Experts of a small language model.
Training: 802M tokens, 6115 steps.
Below are experts of layer 3 (counted from 0) of a mixture-of-experts language model. Rows are named router (the router's row for the expert), gate (a neuron's input weights, with its number), up (a neuron's input weights, with its number), down (a neuron's output weights, with its number) and show model dimensions 0-127. Each number is 128 + 24 x the weight over its row's rms, rounded and kept within 0 to 255. Numbers have three digits each.
After each expert's rows: a language model's description of what the expert responds to; "mostly gets" lists some tokens that are sent to it at least half of the time. This comes from a sample of Wikipedia text that the model never trained on.

# expert 1
router:104096108110128113137095154096099110115152103119113127133120086089161104147164170151160127121126111159140100143114117128144101145080165169144095087111134154139143087135098149078161113110106152148141141149159142142130105142126077089088127093140109148143140131100176160142122168131137146135087108174152147129137099115118155105096147153152124131148154125134122098149123098124145143112162
gate0:156095151153146116107144133140153097110157120106124080125129116204120108120128143134124168131135116152128127118148105150169139106127108135135109125150087109169107122093115168117096096080078143100133129115151157070096136125118118120141120124120100120112137104127094144105162155146146107143149145124087065140100123146135113139140140107121151126147181096150143165096096170140147100133122
up0:136077143192138155105131115130100109085139096090126117141108080164125130119103145154135166092085103121126145074132126144166118134132099107106109130185119121169102145077117112116114128082095132116124124091145146107143122167136118095117121137165108130109120114140137116120143151117159152125114149140130117148099108140142133155152098117136145129171155143178167142094113114130133153074130
down0:154126128121151142144144102170125090091037102128139155131177113122128121093133096146164141099119146140132120124163132134103148105093152194164105122136168120111128156149115129142153073081111139138114130157154080160130133129107107153133123141116118138108107132105131107123118106105142154098111159102141140161096083146126153152155089130130145104150120155114147116090134142109130144144137
It responds to: Prepositions like by, with, for, against after verbs such as written, signed, replaced, introducing a person or team; also first names.
mostly gets: " with", " by", " for", " against", " between", " John"

# expert 62
router:095103138128128104147102146112141121117150070097112125132110122123136139115125121144134114154115078198135125172105138148133134161104125155121080105122132146086141125079125175110110133094122118167163151172154125099116116151079100109101156090111087166147169141093138164122107145122134116156088113115107166153105115106129132093141127127158143131117104150117101103148131121115157132127161
gate0:081127162126124113127126132113140104127115148126156126117110137125180126129141107143137112126070125076143154110048115090086129166096133139130147125142137136130155109131054134116107135181146127115108165130115123150113126175124101130112117104119122106160147087107109110145141103142175148111182154129146121145102123124171082146147128130154132186123149133110133106114144145148138143109144
up0:120147119112135155118115122180092131099134128161140149176153136163087109088154126128137145113144116140123128107176153120172157106122141154120100173144137097131125111096122060118146144090130121159120125111124113144153103072135175117143137129135136135110126139112146119120122161105139095128084111165115088095169128144148130088108122118099145125195111097152127153120117082157132139111128
down0:097138093159156119137165144093124158172172133154127079099112142132100111131136079118151100143083116152132096104109136130056142123145141142105131134085093152134102163124130117149109152164123120145132124109100129134101141100096155147096115158109107127149091172119123120137116139139162105144139137163146172125102125102128088136151105110175125123101145130141118117154162167086160129138131
It responds to: Commas and coordinating or relative connectors between clauses: , after introductory phrases like However, Today, plus and, but, which, while.
mostly gets: " and", " which", "),", " but", " that", " who"

# expert 8
router:084126116118140062142148168114157114113160119111077182117126124111163137094132123139165089129083106153132149140139126119120090125085133144126135106103107125096115101094107116124121103115142095141096163125138107089121122152117142125136093117120119147135135132117120166127077128149127119120133068143129134142163085084118121105101172134133130125101118159108126123165158159103178155114165
gate1:154113110130152113142161170112137106144135143122102174089107123155151083090118094130102123183130144101177129147139104161153068162110150066133152140134133161110139152111107149115126170085117134143125136103146160084154143124164098139097101155149138155100112120109138105133126147154130141119154144091150142132097133132134152090095137126140106148127109126157130092125134121111151111076126
up1:148142087118165121099117124147146113124130071137137150186159128134115112091109100098088162132128145098138113113162159092080119156075124114123092143116117125146127133128114127144101129113125127130149131074124133123126135123128139150161136117171146141124092109121124088133113140128117132078144140140118163084078184136132145120100121131142141129155103101135049132118166137153134164094133
down1:125109102128126128120144122113140127108112094159136115114154160124099128136140153109122167137134164137155138118159136138122163118109138092134127110119136102160123126154168066138147103160135118056122131105120195128117164132127089117162156100148149128154132102156090107173161111114155153130120157111085121147087127135138097108118138151123184077135119119112129125109082091102145133158156
It responds to: Articles the/The starting noun phrases, plus inner digits of years and chart names after the first digit, e.g. Billboard 200, 2013.
mostly gets: "The", " The", "-w", " the", " Tw", " This"

# expert 25
router:093111077118124109133148141099138106134161071129124167109129139112150157118126140146160117119111111154167143129105088181122120134118162149116118140125157128122113082101148125102120107107095123187124101156141114107090124125084091122109134098142129156137130181108131160105155125103123128171109088186099142084141141072119117111124144150124151134108101148156097142141147129142151109113116
gate1:106124175100130124121116124076106155173129112109106088111098137109131104141118143108088103118097102152067142141118109161139134123102155152130092141110195126118129139152120129114089127124099086119136152104111102123144127143108118130148174173154092130134142180092108150105155125146109131147138128152074152144156090108130106109132113168151110130153104133144150178129127104110098135126116
up1:117123093209110121108116111154118172119110143159130161088156134144150103131103097117131143142121182135152123118149123133130114135143092174163131165147137092126127106141154140062143095138132140151100130096126131080168144141103118155126140134130139132124156147112138163102123148085104132130131135158138082081107172139107104116175120102132149144161120147148130117112144171136112106100132
down1:125112167116133098124161097132089099107130143082142155111164129097151157129068145094121153137057149151124126135142155102106096127100163130097131134105169135148146122146156105146148130120152089129105150171143127105146131135139140164168133121167141106129098111147132147117142132127097132141132154101120117070116121140126098148085126116117160112136118103133132162146123149134052164153139
It responds to: Single letters and short fragments inside foreign or uncommon words and names, such as Fort-n-ite, Assemb-l-ée, Tsut-om-u.
mostly gets: " L", " d", " D", " l", "-l", " Qu"

# expert 12
router:112123144112140093126117203100111132136181075092117149102079083095111145096138120132145104145105091130095160149107137132146107167095115144087117114132141145161105102164126159128107125130107129136126137132129126129095087150093112114121156111119115146172140126152167144129164130137114120144114107134094151114120086069137126115152136146124161130107129124126124149177112139111116081121167
gate0:121152135128131146145123136118107136140098124123088104100158157091108108153153176151155115080138145131081135130142102138178158165162094120113095109140131147123145118119144128088100133145122153096113138107084155102123152133112131148102142148136159099114105117136133111109143145106128078142072158153166094145158127094097126137150147077112139133157160125179148129128110094177145120099130
up0:140096155131160137130170163088121105110131119136137113126091128135112116137048152119121139116143148120099178112138168126128143140099110092152121115149120158154151132109128071116146155131151112149116095099108113125090144102160124097114138169059071112132153108116120139129096144131148105134143117132119166128093122105130127116141128099121140134146107168152072169091134121123133113120167
down0:129159111138138142147152128139128171113018156133136084171133116093139148118140086103084132148116121174124110146142090131115114139182084138107114135122127137132115117139140108121080113131105098134140134143124137155144120138141125100141121115135146094113111161167154093127124155183136128105149132115137132139151125155162098170122096088105112106094146106116106101162131153135141116130136
It responds to: Final digits of years and coordinates in census and statistics text, plus common verbs and adjectives like said, found, identified, such.
mostly gets: " such", " him", " found", " said", "°N", " there"

# expert 49
router:089125132127141065140148146112112124095149101099098154143127089109166108072157159123147079135082096136119178145115118166124078144130140149094109103094150109083129070113120135106147112105107114114133138124147107104130130141131107133142114120101100107146139147108148138128134109112107112131107085127129151120128073098117136141101123142160139146093096134103113125152143134087178149160134
gate0:121131129168124155126165155108121118109098091117101105151139140180130120119135134100129127128125142089130129129125119145070129107114108147118074116142130090132115110094110129114135113145131136134115140075149165136147115102184151109093090148147147127124118122148125075092116150110102107138132122176085122099175107154142076130117109144131125143126079148153161176106158146125116131160180
up0:139152139116139129113143087122128124111115126157157138150124165114127139140108099134119124136117106107139173100124102137080112149118111086123125133137091166123202152146090135125118144124140122084111143102127130168137136111130157148153158111099159140127152116126178124133143156162116168145131147080183119066128133106142140102169146122102129062133142097118102100163148140115153124170119
down0:157117110110113140122105149141174177124098097138155138175062110146129111108143119162129149099109147136155098110153125124142129132119128159086138116101119147169135140131108136089145120149096157117147123135096122115139088116103098129109151093117066105136156103138163153148127123146076131155155184104166079115149114148133122105147165166133122146128124164131096134116148118095112142127156
It responds to: Dashes starting taxonomy lines (Genus, Family) in scientific classification boxes, plus determiners the, his, their before nouns.
mostly gets: "The", " The", " their", " the", " his", " my"

# expert 63
router:108142089113124111145123133105170092115171099117094167117142125126180133120145132134128079136094143159108143153097146136158074151119175143100116123118128132095119103136136174123133127113104135149107142136133129121095105141085116133101120104097110135122110151114120166141144168094120089131090100132139153127135116091123153105137179129142179105115093119067077117149144092129144108132148
gate0:136132156097118122099180111085138145159123112107158093126136112100098136124124113080149108175149135121128088112143098133111108094160118193142090129099132132106101099115152118129117111142145097166166134136108129115096124100113104128135174144114112174139149114133158152121112117082121108108137134098152067155172118114150121151138112099170120132174109149095129121103132120139133133138170
up0:113108110123099114113087139127113126155128124118130141117160116121175118149121123117087108119099131128165115127148167167109138157106161112146162163170094076153106114168089136158081148122168098136096117111117150149134125136128165152177112113155180106084109104149137134118114140156122161135140125103140173112140145106108124122135145124109156136139093175125128075116136128119118177154098
down0:137116102132109112094148103151144096124143163153151165144137161105120156123115113172140122141121141127132079084130144141112121124131165138138115143095102174161117105066108094124163154136164159117104124181150125097121134081108112122108153130131101144164114155139127107113105162128099088091137117084166103142119154126162131157174138113138163146104124112111089118165151130144105102129129
It responds to: Single capital letters starting names, codes and formulas, such as P in Pseudomonadati, H in C18H23N, initials like B.
mostly gets: " M", " L", " S", " T", " N", " Z"

# expert 19
router:095105126096124124140095129111125105108158116071105118136123095112169161114141136143120106142145104169129125139096101137161133142087151151139138060123137141084135139094086157129147078094124116141129155152152091149091104169100109089087158119140119151166143149116143143135106121112102096135129128115136168152099100102124165090103124150108147165107118154091102144141134111135134127128153
gate0:091143096114109096160141126087127109140125123171133117129124126094183111151159169105136120126166109087134120145141147170136119135105128141160124167171097156142112115091115152095147112170168112155123173133091114125136145140153117138106108108113165172175151143080155132155139156123128135134132130148157158086160118123104104111107170097120127099147152143124107127140105086133134116152100
up0:112135139182110127125127127110129123146111117170129070111146125157164122141119158162103162110155075143174085121185136102163135123132110160166164133117121125151108121108096120147136114157122083108148134140142123119157145135134106123144128151147121132143131118123178130095094107107151165133167117112132145159103092160107181174113101136163131126077154130131124158121117131149159095150116
down0:143101174130096163144109125092140130151182094152109148109125140127144127117124075128125120116120109163139066068102114144138153113092123107160109104128131117141089174124076150145141136147099098127110144129133134117149171098124152097104134141113095146147097130200125145107111147106172116158169141082134132161105118124133128099145126138152152088128134131150155132122136134130138099137123
It responds to: Commas, opening parentheses before born dates or disambiguators, table pipes and list dashes in biographies, name lists and tables.
mostly gets: "),", "\",", " (", ",\"", " As", "As"

# expert 7
router:088109102119109133106146149104135130140172091103099120119121105104152121090164129171175140159140074146132121166106144138139113089087174129147118153127118131132131079136141090147108116108106104160142133166122083117120115145128095111087125127131125169141127128140134191123145154130133121127123095151099142149171105101140153100141206142144169140127138173117145131129127124121118130112140
gate0:134116135132109125153155081140089131077129146124142076109129124185106110116181100146131114125107145095114146100086162137139154102088126100092121135125129125117168092107123139110144135135145170160116126090127143079098145135105156130100144140144137092108166160131109159098138133186157122139136136151151151137147143105145153114181136099108125097126145151177136126159135115122119168129118
up0:120145139098121134122128121132127126101117161135094149171144126073121109109063127108118141116147136127133078100163143148130155151111092159135128128139165101121107122169138118072118129143119138153157150119143120182149126133107140130137136125137132197090123098128105124172149115085125156160154124088098121142104120152122107132121170127135121156113095083123085181104108137138138100098102
down0:092155136139128124133123179106127096095144118142118137092094146090145134140183131160142113099115127150156105165153114130171149125103104102091138103147124135111133126111112177117117073151143096122134156117089129131123161155153112102097113149185165124091132131111095134144091178113109111101108150138129153121142094192157127106109103130151170118154136134121133138137123154146109091144108
It responds to: Ordinals and ranking words (first, second, round, Best) in sports and music chart text, plus mid-word suffix pieces like st, ed, nd.
mostly gets: " first", " round", " Cup", " second", " third", " Best"

# expert 61
router:099136132144137075131138147143131134111147133109112172143102114109157112086154120153144100126132094128113124132134120130126098147088137125100121100100138105074125122104082136108111114096099114135105166145126088102141139194129121137124125132119124134174154172086163137133118095143112136118101091130146119122128110046131146121118168174113144141116093127117114142166186135095161143131131
gate0:168211143146110115136119119161138143139107087132102149147139123114158107122097142130140147129118130088100125097113182126135109133127112160113106108090143123148155148098107138108097143122122121126136087154131157144159147131116150138143052135160141139165133065105164148129137124147106111121138072139139179110113108119102094136142138088158125123102096145154093126131152146128127117093129
up0:180110143154157106137142155145145142115131080152108155122117133112104136110134149131144142136125125110134085126099116148131137133138121134137107180108075154176159109180120138137090128133120119122118102103128148105148121130123133124097080143158085122117166103129076135143161142139126088127142122131132165110100103150095106127169119084179111112076147075127094154157165112135121144112153
down0:135118141110105144148130091104109165106051114159127130158084117132130128136127092136146084127138153134113160138113096119138149133131142129123172141171144146134130130125137147159137109167134158141126075129106105160097145098130114124155156124125121101161129101168136119099138084090164066125085197132141116121163099119135121105136105149132117140138159114127179145122089126115152124129141
It responds to: The word the and possessive determiners his, its, their after prepositions, often before first, same, most, or titles like John the Baptist.
mostly gets: " the", " The", " his", "The", " its", " their"

# expert 26
router:131141153099140120116124146095112113125183080086124131134119101103132135092150143157110151146124115154150120159095133151131142170085119118121102098146150161096135088115130124102099127098128145160156126147138124124087111149116117124126155093113119140155156153157130149125129149138099100150086083166119167120156120126129153094137134139111183145126107135085067110179169093114127129094134
gate0:138133128103128102108130127114165079107144135102072117145109124115137126129107086075137135104089094125148155110169098133135107135099116081110113138134099103110124123145082099142123094075152134132106096151133144095121145123120161088113161169127145133111135134123144128130061115137091096152119161128089182103104112129089121128112110136103089113125139160142115119174119148134136101133104
up0:163136148117124150101125107145123100159094133143135122164129176126090105133154133114132162156126148106087114126164126108102139153109081129164162097134129161139150131102116098120101138125163156117158111158121185138090135137149139154160152089122154105121153136160099128133149091136093104160144103074118137113134180150136123156152097120103102109131110111129133163103120075146102132082126
down0:147133163100111132147124109125172148137174124101137123151176143146098118179074131093129172130098128134105113117136130144102124126097123114102117167075095160103127140148112067144127142112161128143110118146151150124108141171107151143123114159201153158130109088125133105116140079173156115132111104137146128105101162118117125135126143170118141104099110136116100099139143127094118137107134
It responds to: Forms of be/have and auxiliaries after a subject, especially after there, it, he: was, is, were, had, also.
mostly gets: " was", " is", " had", " also", " were", " are"

# expert 4
router:120122134126135096150117157093135111120150094115113121113086105090133125106150168129140105130130126129161149151093114139146083163075134169109110093142142155112159095108092173090141103114117133135136126153144140128125090148131086110093135066128109152176137117129173170169119148106095143144092120157147173123142082121139163103125123172151132112120127125146132143147137099104123128115149
gate0:096125095134123144123147109108121089139121102106110117099143135147137172168126091120138164167121070167103108123110100078111077127093144142169117161104085109148136086139113133133136106139109169139122129155088132156126114190130111124119129133156078122112144130113108143117150137126175103143116103100127082126125085122113094108107128156103125139152121111133111138101103137119129148173167
up0:152129107152141157111137094149115137122122107074109138126148122135127125125113142125123179078139104144095115112110160128149104125162090126154104101128091135166127114161089111142153117138101164116099102127123151106100104122146151097141137146169155144117154130144153085110165088139138096153130104106133119110123180111164152101066117106093087123140153142162122149149070134150137157139144
down0:113132140136118129108131084141126128142095142151159156109125145146121157135116141128081106148132137128118125161142106076148088115119116112133131120119124133091103164101105103199133152148117115065146139096127110123159121128144127144157126099115139129115129127180094169098129126097131128136127065126159132167159178180123094124084135155136172170123121122095095146098132134152126117136156
It responds to: Prepositions completing a verb, adjective or noun phrase in running prose, such as tasked with, responsible for, differed from.
mostly gets: " with", " to", " into", " for", " during", " against"

# expert 48
router:067141096094132104120117166081121150111161138102126144106072119137166121116154147112149124174125101145138155150120130168126091121118172158103124123109153116099152089143145165122104125125123121159165149164125105099144126169093120118104106111130101156153151145143122175140168163134120092148105129154124124114166092083119146123122155183121117127095113112117138136148149105107141128144108
gate0:114166104134094121156092145139137108136122161108118132109103147117137163128155164129118119105122144130156127098156092092159139097141142130109139142166128101130094157144169149137091118180148094166134136136134143112135125125118081131088064100170134153130102135128116103127151110127156106131157112131150081170182137120074118137147075166132129157099150121128113135123134141096123100092121
up0:154118159120122136139098115181142154149144112163183109146142115124100123114169153155120116170152154142074138139116148138136130082123140103124160122128113169152097106182141101112129128125113112128146174121122127144187159155157088098119143149172131116147157137135122135158099118135123077129097127108117168174119136076146133144156102123112102147125158141102136169109134103125128139100135
down0:139135112130153133117145139128145148130054094152116100132154119122073160138067095132105163125104113122129140142135082158165094130136115099141132075156096087116128138108114138115147125166068117155126119114104126142096131124123177178145168129105107110120151123131085124169115117122112139173132123144125124155142105119116165153092168125163141107136131130119124138150135161121129127148173
It responds to: Word-ending suffixes forming nouns and adjectives in expository prose, such as merg-er, lin-ear, ref-usal, plum-age, Sim-ilar.
mostly gets: "ore", "ile", "ious", "ment", "ient", "aring"

# expert 18
router:101121093097136108130123106099141088076164128098109158129122110122162124130158139165161116139097105168161159140120117151115119126079171144138108092129119127098118099113102140127141089086109104149102145130160120116064107127143122071088103102119124111138138128113151154115140123109123133128094095160113148142108148075140155073137161129111155131141115131122107147135146116116172114104159
gate0:121131114132136128114148109125105120092133158122102095143114136104116100118164060095142156101134145070146156126130098119174114100116126141138117159164091143115134160112092126140092121137151158120140139127113171099086153134114143160125184181125171114116178106133124128153105148180146114129126130136161114154126135104142082153145158108095144143129125126152178106126168134115122120143108
up0:111149138106151150145149114111146110136094140130168131093090139105113123137108154126151079132157117128072117077159151124136125110119165119138159158108133130126143101192145085120130110164185075124119140125119103202148149122140146122153134107084124168115138117135111121107089117122121143123111155133129099113142202155157104125158129113144114126142154114112156127136124116147152143152119
down0:140136142142138133167144155121117103136104113121133175108140150104080108113133184124125126079123146072068163140119174131113124136143112130082127144127118133150171116111149095100146120087116119159138126109124116168136118107080154149152101098155093192170133114129149148117123106141156129138143080145122153131131143122144141123134129154118128109157144152109122114090127117176101150083108
It responds to: Capital-letter or first pieces starting surnames and words, often in sports scores and tables, such as B-isping, C-adieux, Luft-w-affe, 84'.
mostly gets: " Sh", " Bl", " K", " J", " Y", " W"

# expert 58
router:089136148089166098115115137083145112101181146086115154141100093096158095127140109154139122173108080168146163143137126154160138116098167131090104079091112131127117114136086142137144110097129116165128151138141112126135109152114140083125147109115109105158165155121141143127117149139129109147081141145106163145137144061165170111136144157119109139128118125122114135137132118153140140109143
gate0:155080152125160144165093081130120158129121135118108120087106125140091128149143141117123164100108158122117163108099110110163087137138171121146126125111094126113067099132136139126145145111103096101138103105108138109159115128114138144162143159176112169134138118152101101083125110154113157107112165124124121132097105135150155133146147113123128106131128206146147105111125137123068107108159
up0:106109091158139106152126120086136126184120122180095112096124117174146169145161134129128108165165134135103167117061133144126125175142161130129182113135107121135150097151189131120127117141145164123105124130163109160143113136110135135095115164126138148117112117152061136141108158132121155131145097140134129156154133138115145150112088132123134105116135136159145105133114153115132071146109
down0:153139121129118131141143113139105121066207119114126141065126153142125089095155117145161114139137102126133080116110122119155091143112135135099081160097148125105149150117126135146137176094171160125143146173149127129151164113141140140142126120141144137119158107119127148155081136169117119141101144109112160093101109109111131117134118155116108172104136128119161099124128100127149121064149
It responds to: Middle pieces of personal and place names after an initial fragment, such as Cah-ill, Ch-ill-icothe, H-ano-i, plus first names like Paul, Mary.
mostly gets: " Man", " Paul", " Bar", " Black", " Mark", " Ham"

# expert 24
router:090106106087110148111106145096126102123172124124093153134110087119166133104133132167158125144140120163144136117130129179133154146092163150085104139126181122141125088128109110105162091091110100175138139137123085101102121133130112083106128092118102142154120099121143169149188104119140109146111112146115152156124131077101157112127154139128143124094102094127102098147138125128147118118127
gate0:158093143120124141107160136203138119187129160126105107082089122158105131150126149159122148096131062111132179126109107131121139156147160122159190129107108153131117110099082121145122106143116133095116124161125097120144123123153137096186115142111120137132124144145156108095149151131147113122133152114135115139119132132121091123163148113117125112148120133122184181121118090147128104108143
up0:118126157103135122139133145089139087128117103186147135115115167119115153113103101076086115162154171118118113128178122100117123104130101110111150113114083131140131123162175108090165165142139121173127106122156143177121141114111129130145128116137123099102073117127111164124089131123109146141156134148146144082118107147096164178121159120137119125142132135169104108137124172118126152167136
down0:141149136119100135125109164134118086127191160141097108139126112088122156076142106151167092133147114135150146096139136181142124115147123134114145103127123135134138170099141147094090145107136140138126135100154153127107130118113095096169145170170124122150147122141105111153125112182166127154127098094156087131179118090109096130120083136083120115141122174141101111128113126108134117094117
It responds to: Consonant pieces inside Slavic, German, Turkish or Dutch names, such as Małgor-z-ata, Vander-b-ilt, Sel-j-uk, -burg.
mostly gets: " Gh", "ich", "z", "g", "burg", "ag"

# expert 30
router:074141113074119099130166144103131104120178121129100164151089094107178144136127158132123108109145124158124143142102090157128126158123180153084098131123172092122162112099121144118148123101104138169122135135106081126091093149105113083105122087109135150153114160100110196146148124107120129130114133149132144116145105084109143133127118136161140130121099123136118125131143114098142116148125
gate0:147155122124154143103097121117180109116124119136139139185149077109122144143121099111141134160145187137112112129137114157160152111113135124094170136168130111129094132099105187125148143124099145140137140078132115139126141137125134126112155144158132092116097102137093087079188142160083117145149156117116122117112103137169099172151141096108144120151136137137114139121132086105102130163137
up0:161103108135164121107093144150085172172114138140138128121155143160133134118137146147168155109158122118090122124063123128102125106159121112142163155143143125104112114159159103081095138129117101124154179158146174135144197134084123154166097108109141158088152117154163085136123137122146092144136139143140138120146122127126127136129112127105112114114173157125150127100093132155121114098131
down0:125135126091094113122138103095161102128095111160128101154095127098134137142165153115114111123160188148135134149185101150115139175166153148116130137159120139157105136107119145123162103098148166150102103115105054125139100137128171155086159106150124101166142109128087135115124120125097118117144164130155129113153089133107113150123140138131136120140131096145121118134165117088111140166092
It responds to: Vowel endings and suffixes of Spanish, Italian and Portuguese names and words, such as Filipp-o, Conocimient-o, Ramí-rez, de.
mostly gets: " de", "ini", "ico", "ola", "va", "ga"

# expert 57
router:137093117122170120144097144095129098120176070123113139143128105098129130110149150121135114112119127144171131138097136143148099156097148158101126097088137159122127121131115111118123108083143144120129096106167137114139112146131107094082141068158128161172145111126177180159138158109151155142095098170130142136126103113107172105104144150144175126110127122117136130151153101140107151089142
gate0:136144111102121087112114100138125136064174155154150117170122109111152132116099102145144153141117149125137185118161137161138145128156120147136139074136145162143115128148069111162137132157116147121116151086075113109129100092102104151143131172137137127084105105153125131137090169103172146092141120110113109096132165106140145152143133142151113153171122138114120177125137120141124115131110
up0:148106152130165150170134149142110157134104081164169106107142158100115132134143171145115172103132139092143094115098152112155122145079108129141137126141115133143103114080139125097085119132137137128120141105164130127142104124131150139105158086123162152145088138116143064133166119135129143147145163169116165137081152154120127143150087119127131140123120110132183147121146090124115158098165
down0:155153143163117133148098139085139140107223150095119092099125136126147120131122102155171097107141160134163107159127103131141122128098123160110132143131145107180146073132093122116104167139097146127133095182144118153090155109118146131106144124105130116153131156125116146110127092168102122105133150126139111098102105160154134147150094116122094131102108113132167125151164099131134110125144
It responds to: Prepositions like in, on, at, from, during introducing dates or places, e.g. ended on March 15, died in Pargas.
mostly gets: " in", " on", "In", " after", " at", " under"

# expert 60
router:129134090096148091133115164108130143110177096101110125150085094107140095094172153117175136153101099146128140143105136139122102125102148171117109109129152153143129091137136157107108079103112130144145137168137129131117113141129111124129136110119104157186145162132123170155144158112108114146100083184105158139136063102108162113146154142117133137120151135138151166145151121107109111120144
gate0:153103130121097124148123133126103108108132088110122092120122118119133137150142134116122154130092130111115125162137133113074127123105087155198104062129150162152121099120112153134146126119148136144139138093177123146128089164139134113088114120114139136139128095125152142123130093166115149123138106116145205091122114124092114131152085084137134118112149177116152151156110128124120113100192
up0:134152177106137175121119130147147148166109160138156115105115174097103120214131115118098132137107107128184134145093159096088137135173129117132157146155141149132080161137120131144130086156147107109132158142131106134137120158145115125100117122114141121172119107132100109104157100139158127116130126098137126106131133129121124160180104131154120106119140149113110121150124178164089107175123
down0:150104129155166158123140138166126126129008116150108088153100117101116162124132118130129142130143160127142140122132162126162146133110116145135150149087123111159160141137126089125114100142110128087116120108136179147116102115152118138145181116124099134119149130085143106137103152098135141177134105144128152141116097155156162123114101121091121135151139108120158126098114087126106138095117
It responds to: Past-tense and participle verbs and -ed/-ing endings after was, to or he, such as tou-red, summon-ed, used, played.
mostly gets: " used", " made", "ated", "ted", "ized", " played"

# expert 35
router:098130115101160118127141172089117112109166112108105116142078109104117128102186153154148105136140097168136167146110104176154131148114160149104140124123131107136098065144108138112103115126090109153141120176131145138108119173083079116134109116119101138133143142120147167131123140111144109175128104125085107134138115087114122121089149138141120124118135157112126124155104136108171103148174
gate0:125132099112070116146122104148120121149139128139106121122132119125125167120121131096130086119133148140107137125138122129165083126128164099126175158127152117136111127139155194121097123118099154045121120126147149084109133104094090146137109137137069147144125134149110119092111149146140111133111140098118114128104116139157130140172155149159119093081117098121149087111124135093172075135128
up0:116154149140147145140164159117121106139117103128144121136138165098118117128121157090130133139098107128173103133115096137125152130114122191096118117092098133105163103117103141079139142151150114154110157160134094176143113111113161108103142126139122155138119116078111125098165127112091153102129092167127156095089094155087092157122094143162139123123162192148114140130133117120122163143144
down0:097114111129137109199118146135092138080140133128158091129104167156141128107132149109106162096161154139116139111149147124129151138107115134125090158141108120165099117117166087174099128142137139132080131153166158102145189145110138159115121131145115103127112125123119114144130109151139125118169082135096138109112146114137128166115142132078108115094131123180119146171083151117125091113131
It responds to: Nouns for roles and offices (Minister, mayor, father, coach, politician, War) after modifiers, plus mid-number digits in years like 2012.
mostly gets: " General", " government", " Minister", " director", " player", " father"

# expert 46
router:131117116104128086134126150072147072099197130093086148140115108127153158092130125136131104119129106147127137127104116133131118177120176130108127101146122145081139105134114094137106116088148104151123126152160138119121086122092121088109103112109086144153110152103136172133114129146130128128141092148090141110134107083105152126104163165135167132105109135109109152186142149128154140114126
gate1:147125104150164135159119124119168099080117122069102102150153141102140115119091097118148087123091120122134123121134139123113168128142116144130155140113132154130171103136097110141128122098120112126143140146184120115153149149108127131154135122111160172139126140126172100160159123158138128129133135106103198112114092128056133133109119115116101088077107121074139118145122143142139163103095
up1:108128144142117148104135136143089128165115142200168134110113117149146107155148127090103158115181145116147107129131154125140109128145091102115097111148115066140092160155113129127114135171105132144105110092102123131118149126132134177123131182134124125138110115161093149101116149106135127087132104101084093115145137127152126134169152121136127130152145077185147128108152128118090086134157
down1:135111170086118141133145116161136095106159124122122152132097115130164158120173120155103170136156121130110139144130064153126109158169158105101151118124132177139118104117092142116086098124130113165109122175163082084173138104117125111089095124104156132133131138119126164122088118145138133129109107126116144143105144106134136090142150136170140156101101110132122102091162111091129144089135
It responds to: Digits and spaces inside dates, mostly years after a month and day, especially birth dates after Born or born.
mostly gets: "-in", " March", " August", " correspond", " Victor", " December"

# expert 5
router:097151126090125123131137164130125112112173076100123136148128119102153114088143149148109140175139099148149117148116151137137116154076127122122104095143163141123116098139104134111109102115113150150142155176111111116114147142134085146134174114096138146156128169155142155115118129134129124142139074170109138132171083100162141104111173174106173153111111168109106151154133113100144094124141
gate0:125104165149143118125090159152075134108115127109129108166146114125108104098124120151121122117104157140145117158116150105145143169141172130109135146101134163148125084116062189162150113116112123087157140106182097135136135131128153137097102097126148146109117116121147145090140155155133113109112149151125177059140109160114123167113152123119100127103157113133122086121121095139129146136110
up0:133139133119144131147169126154128161140102081139142121110103137126111129124148159124115135138129159071130093114128116094172120073143144110121141156078140119131124104121095101108077158132116144151150157149085136143151153113146114132169155126149185125121132127138131123132101130134181156154164131111081078137186161119155090119112149142127141135113129134098150144103092088117123146096098
down0:082137107146142138103143144137132179157061126116157100134157154166093162105119125106094172132113139151141187129142119140105116085101132080121080154122116120151064176134109096135152121121150143131160142131118136154125132129143116128116117113115117142147128115112148142118156081101141166163140110115071120158158116129129118178156121151101113138124105126123115112108110138148116110099152
It responds to: Forms of be (was, is, were, be) and the words right after them, like also, first, only, or the -ly ending of adverbs.
mostly gets: " was", " is", " first", " also", " are", " be"

# expert 50
router:110167128099161098146118162109178075153159100090094162098124131118139158100148151127114084125122132163142153164112139124141089134128141126107119141121148116097158111156121154134126120137121140132120128139132146141111094157082112139122122101130122122118124163106126203141118160127127102109125120131119124105142086106086110111153191146154190106160109113097098127158134109130164123156139
gate0:138174095137142144139135135131142114161136145194156183144124147144108113146122193096101115159116160159100168130148125122169157152114110137155152109107100071134147142130133135143127098126134124139116133093150121083133142167103154115172151134150153126108116158087135121172172123152086127117127093121122134109174117115129117149132165118113119116121095108098117116168150122127136099137095
up0:143098100145134125057147073137112146123112140129102133153113089158135123136130105158131167109092114095119083108150153135114133155131181148093106109129146129106125103179102136104157158108154158133101110138105150136089137116101139135133135144098107100146111076167110131127130147136171109110126133107116113161110159160114134133069159114125103137097113147155129121114140134156066122144141
down0:126122130146140121131123110136138136109097096125108113166148123155136136134152088120123093127123095121153109142116141141122082149173144133129111134104122094099146106138114133117076141163093186143078169109142136127150121111114106138094135129141136141112171117125115121107119125135121090161130130188136133159126119106148133143118064105141138152162132162099073172185142173127083162151116
It responds to: First letters of fields and abbreviations in chemistry and taxonomy infoboxes, e.g. Molar mass, Domain, subscript markup _{, MPC, coordinates.
mostly gets: "_{", " MPC", "_", " N", "^", "\\"